python train.py --activation="geglu" --router_score="sigmoid" --norm_place="pre" --rope_base=26400.0 --qk_norm=false --attn_scale=0.125 --init_std_o=0.0 --init_std_down=0.0 --lr_mult_qkv=0.4 --decay_fraction=0.919 --batch_tokens=131072
Below are experts of layer 3 (counted from 0) of a mixture-of-experts language model. Rows are named gate (a neuron's input weights, with its number), up (a neuron's input weights, with its number) and show model dimensions 112-223. Each number is 128 + 32 x the weight over its row's rms, rounded and kept within 0 to 255.
Before each expert's rows: a language model's description of what the expert responds to; "gets" lists some tokens that make up at least twice as much of what it gets as of all text. This comes from a sample of Wikipedia text that the model never trained on. Tokens count by the router's weight.

# expert 18
It responds to: Line breaks, section headers. Line breaks after sentences, headings and table rows, plus the == and === markers of section headings.
gets: "\n", "==", "===", " ==", " ===", "===="
gate0 [103 133 109  87 109  84 113 120  49 115 107 157 139 152  99  59 150 124 138 119 118 139 133 101  73 148 171  73  99 130  91 112 166 136 107 100 134 153 223 133  80 169 189 166  65 133  29 139 140 158 146 114 100 102  99 131 105 127 159 162 128 143 122 165 133 148  95 106 128 135 116 119  61 121 138 105  95 105  72 159 205 137  98 126 162 100 103 139 113 141 106 134  64 110  24 156 131 168 132  92 113 129 138  97  89 151 139 161 139  97 144 115]
up0 [143 165 135  77 121 109  90 138  76 145 119 126 133  82 101 128 143 153  86  98 144 137 135 158 114 157 206  99 153 100  87 104 142 104  73 110  70 106 207 119 140 135 127 138 173 137  69 137 131 148 169  89  37 104 157 160 153 132 135 174 129 145  75 182 130 141 130  94 123 141 165 133 112 104 121  85  85 160 104 170 193 134  98 117 114 106 148 164  99 122 160 117 123  80  93 172 144 190 192  91 139 101 114 114 139 199 111 178 117 124 123 140]

# expert 24
It responds to: Single capital letters. Single capital letters in initials, abbreviations and chemical symbols, such as U.Z. Wiley, A.V. Club, Mn, and closing parentheses.
gets: ")", "S", "A", "N", "\"", "B"
gate0 [151 131 166 150 130 140 116 146 142  92 116 143 105 161 109  92  96 161 124 104 112 174 181 175 149 144 163  86  86 173 129 160 115 182 129  94 185 139 163 137 132 132 128  76  54 138  75  60 107  48  84 191 106 123  78  92  79 154 101 102 154 109  92 148 116 144 158 111 166  93 206 138 118 139 184 138 148  96 154  85 117 139 166 128 132 103 150  81 118 115 118 168 147 150 163 140  97 157  97 137 114 141  92 135 165 175 110 166 125 118 184 141]
up0 [132 121 167 165  73 104 168 190 120 117  98 134 129  68  95  94 152 153 147 126 145 177 132  74 102 125 146 154 100 130 148 206  83  99 127 118 145 185 159 152 153 163  68 155 175  83 122 138 114 114  90  71  90  78 139 146  85 123 100 129 108 116 140  91 133 158 100 117 113  58 164 132 134 211 146 104 122 137 144 104  63 146 121 163 169 200 122 116 122 157 129 100  88 182 133 159 131 136 142 157 157 123 126 119 133 114 137 170 115  93 102 129]

# expert 30
It responds to: Prepositions after verbs. Prepositions following verbs or nouns, such as in, for, from, into, through, often in election or sports contexts.
gets: " in", " for", " to", " from", " of", " by"
gate0 [ 92  67 103 147 137 125 152 131 113 130 110 129  67 187 140 130 139 117 112 129 117 106  71 115 115 130 131 128 120  80 129 136 161 163 139  82 134 161 117 106 118 126 110 168 116 173 108 131 169 149 116 183 187  82 172 159 181 131 155 136 165  93  94  69 183 151 120 177 137 113 149  94 112  98 109 206 187 116  81 128 148 106 117  78 122  82  56  76 145 110 174 114  82 132  67  91 136 130 193  96  93 119 107 134  77 142  83 117 134 161 113 120]
up0 [149 140  98 138 221 106 160 115  73 109 137  86  63 184 147 138 119 127 142 125 126 127  86 157 171 139 138 132  96 133 154 157 178 156 107  99 162 119  96 141 111  60 119 158 118 145 121 142 176 102 158 149 140 107 148 112 136 134 130 132 112 117 110 143 129 158  96 144 170 122  72 141 120 113 183 185 125 129 110 189 169 120 130  87 110 105  72 104 139  95 203  85 120  86 160 116  72 130 152  94 129  62 102 136  77 136 107 120 123 103 128 108]

# expert 3
It responds to: Place-name and table pieces. Table pipes, line breaks, articles and abbreviation parts in British and place names, such as No., St., Southern, Labour, Inc.
gets: " |", "\n", " the", " an", ".", "e"
gate0 [ 96 115 112 181 118 153 122 173 169 123 142 134 105 140 135  65 173 135 133 105 164 163 154 122 184 131 104 105 109 174 178 134 159 114 161 181 154 141  60 154  77 113 137 158 165 147 110 138 124 142 102 112 103 143 139 136 130 103  67  88 134 215  88 106 114 152 155 109  94  89 182 123  80 164 127 128  92 116 171 145 188 107 121 162 145 131 117 154 128 169 132 107 136 213  59  94  85 157  70 154 132 148 104  62 125 151 137 110 128 127 108 129]
up0 [154 203 152 142 216  71 119  95 140 112 193 140 169 107 144  98 104 169 176  99  99  84 141 152 158 134  85 103 109 187 153 133 138 115 122 127 141 172 126 161  92 118 184 174 106 101 107 180 133 195  96  99 100 169  97  92 162 186  90 165 143 138 131 222 137 125 176 118 136 153 112 140 146 123 140  84 132  89 121 108 132 141 143  79  96  84 133  96 181 105 162 165 152  80  75 167 148 112 115 159 105  92  64  92 139 116 183 111 108 130 119 165]

# expert 31
It responds to: Coordinating conjunctions and commas. Conjunctions and commas joining list items or clauses, mostly and, or, but, &, plus verbs like needed, required, allowed.
gets: " and", ",", " or", ".", " but", " &"
gate0 [126 108 112 147 129 156 130 158 151 140 175 102 109 119 137 102 142 139 113 147 117  98 122 178 116 159  88 138 129 203 166 185 235 105 146 139 157 100 100 119 126 121 104  96 130 106 134 175 212 130 110 113 130 157 121 133 136 165 130 135  72  87  71 134 144 155 105 103  65 145  89  92  83 119 162 106  96 127 109 137 109 126 180 108  83  77 138 180 171 138  97  88 135 138 147 120 121 119 164  98 121 138 174 173  49 135  99 139 118 141  95 117]
up0 [126 119 126 137 132  97 168 166 121 104 136 119 127 134 108 108 125  96 192 143  93 151 140  70 113 139 144 123 111  79 146 166 106 106 116 135 148  96 121 103 123 145  83 143 130 122 202 119  98 114 118 103 131 138 192 187  88 140 161 148 113 129 169  92 142  86 140  87 176 175 208 183 120 136 185 143 159 190 172 184 118 113 155 130 201 149 111 125  87 146 123 101 122  76 101 126 114 102 129 117 164 114 124  78 111 102 146 154 170 109 123 140]

# expert 14
It responds to: Word and sentence endings. Final pieces ending words, numbers or sentences: periods after years (2022.), plural s, closing parentheses, commas in lists.
gets: ".", "s", "-", " also", " and", ")."
gate0 [120 139 141 149 175 142  83 144 135 163 128 110 142 152 148  94 144  93 116 112 136 207 116 132  94  94 158 142  67 144 156  95 119 110 120  77 136 212 134 187 125  91 134 174 164 148  85 139 114 118 119 130 170 161  79 142 114  96 128 152  88 147 131 104  98 111 160 155  73  84  83  98  74 167 134 135 197 127 158 110 159 151 165 134 136 121  95 108 153 113 111 193 139 193 115 114 118  93 116 133 134 162 169  56 149 155 167 150 149 137  94 127]
up0 [ 77 130 100 101  79 162 118 153 149 111 141 100 110 144  92  52 124 120 100 109  56  92 127 150 176 105 158 143 132  83 186  67 136 155 123 130 169  76  95 124 163 168 129  94  63  98 110 147 105 102 178 113  69 126 146 149  74 122 233 110 177 133  87  94 117  83 134 172 105 150  89  90 127  92 149 109 126 157 139  72 108 114 119 133  95 137 128 119 125 144 145  85 133 164 114 158  88 151 169 131 150 121 118 149 130 128 155  93 144 105 163 121]

# expert 29
It responds to: Clause connectives. Conjunctions and pronouns starting clauses after a comma or period, such as that, which, who, when, although, it.
gets: " that", " which", " it", " who", " but", " after"
gate0 [100 123 129 136 134 147 100  81 150 135 171 115 126 213  84 122 164  97 117  77 140 143 135 123  96  79 148 124 130  98 110 160 115 113 102  81 100 111 111 165  71 186 110 124  97 107 165  94 125 153 106 107 172 140 121 144 113 151 111 127 113 188 136 140 129 166 124 133  92 130 152 149  57 163 165 211 137 119 147 187 173 100 119 115 148  69 106 151 122 135 121 109 118 119  78 134 160 151  94 172 105 141 134 136 152 178 119 197 104 199 119 104]
up0 [131 100 143 169 149 125 178  65 157  90 131 138  95  82 105 145 123  75 126 123 119 185 159 158  95 119 114 185  84 157 112 118 140 120 124  83 163 106 124 174  63  89 122 175 157 208  83  84 135 204 137 101 157 109  80 121 145 120 144  83 162 120 149 110 179  69 154 121 125  79  82 128 133 128 123 100 150 122  81 142 120 103  97 183 150 119 119 152 123  94  98 120 109 179  94  93 124  26 146 125 109  85 137 146 153 140 117 107 141 133 155 139]

# expert 20
It responds to: Prepositions after nouns. Prepositions and to linking a noun to its complement, mostly of, to, with, for: man of the match, woman to receive.
gets: " of", " to", " with", ",", " at", " by"
gate0 [106  89 126 149 132 142 154 140 135  77 149 122 188 156 136  44 153 152 175  99  98 155 135  95 135 157  80 128  73 194 152  79 147 145  86 161 172 125 121  98 110 139 153 177  84 157 122 161  98 148 149 157  92 125 132 146 117  84 145  88 134  64 168 132 174 155  53 160 169 117 113  83  83 162 150 160 135 123 161 168 157 133 162 195 122 120 128 130 134 127 173 106 117  70 119 128 174 111 168 101 168 163 219 127 129 137 145 110 120  97 182 109]
up0 [103 109 116 103 136 111 150 123 173 127 190 189 210 127 121 137 175 134 125 146 113 170  91 104 129 123 104 162 143 149 137 115 140 109 160 149 138 126 133 114 134  96 100 149 101 176 157  88  84  88 114 132 119 132 190 147 127  82 117  88 202 123 223 154 217 148 110 138 169  91 159  85 105 133  95 127 173 162 117 169 166 114 151  87 115  84 151  75 158  79 115 147 114 152 154 133 133 121  97 100 128 126  97 151 170 135  97 180 143 111 111 117]

# expert 23
It responds to: Sentence-start prepositions, particles. Prepositions and verb particles, especially On or In starting a sentence before dates, plus up, out, along, during.
gets: " on", "ing", " In", "In", " up", " in"
gate0 [145 118 117 126  71  97  91 143  66 159 133 136 133 118 107 144 138 102 188 118 136 126  59 138 120 192 102 123 126 144  86  90 153 126 140 114 143 115  98 137 118 127 158  83  93 159  80  88 129  83 120  94 135  16  75 150 160 108  99  92 169 122 103 192 163 204  51 131 127 119 103  91 133 161 128 154  91 158 109 150  83 121 132  81 172 133 145 164 117 172 154 159 170 153  99 108 134 174 113 192 159 128 170 114 116 150 107 122  63 149 156 146]
up0 [145 172 161 118 179 110 134 126 106  93 145 133 120 181 146  62 130 203 167 100 144 147  73 119 143 133 176 168 133 209 123 129 168 124 140 191  94 136  49 117 109 119 134 135  76 103 108 122  60 117 135 162 117 117 105  79  96 162 176 176 106 131  95 118 106 132 139  64  70  80 133  76  52 133 193 122  65 121 173 102 125  99 137  75  86 125 135 165  99 126 113  91  86  68 144 111 162 162  86 154 134 149 125 180 146 107 121 200 182 137 126  69]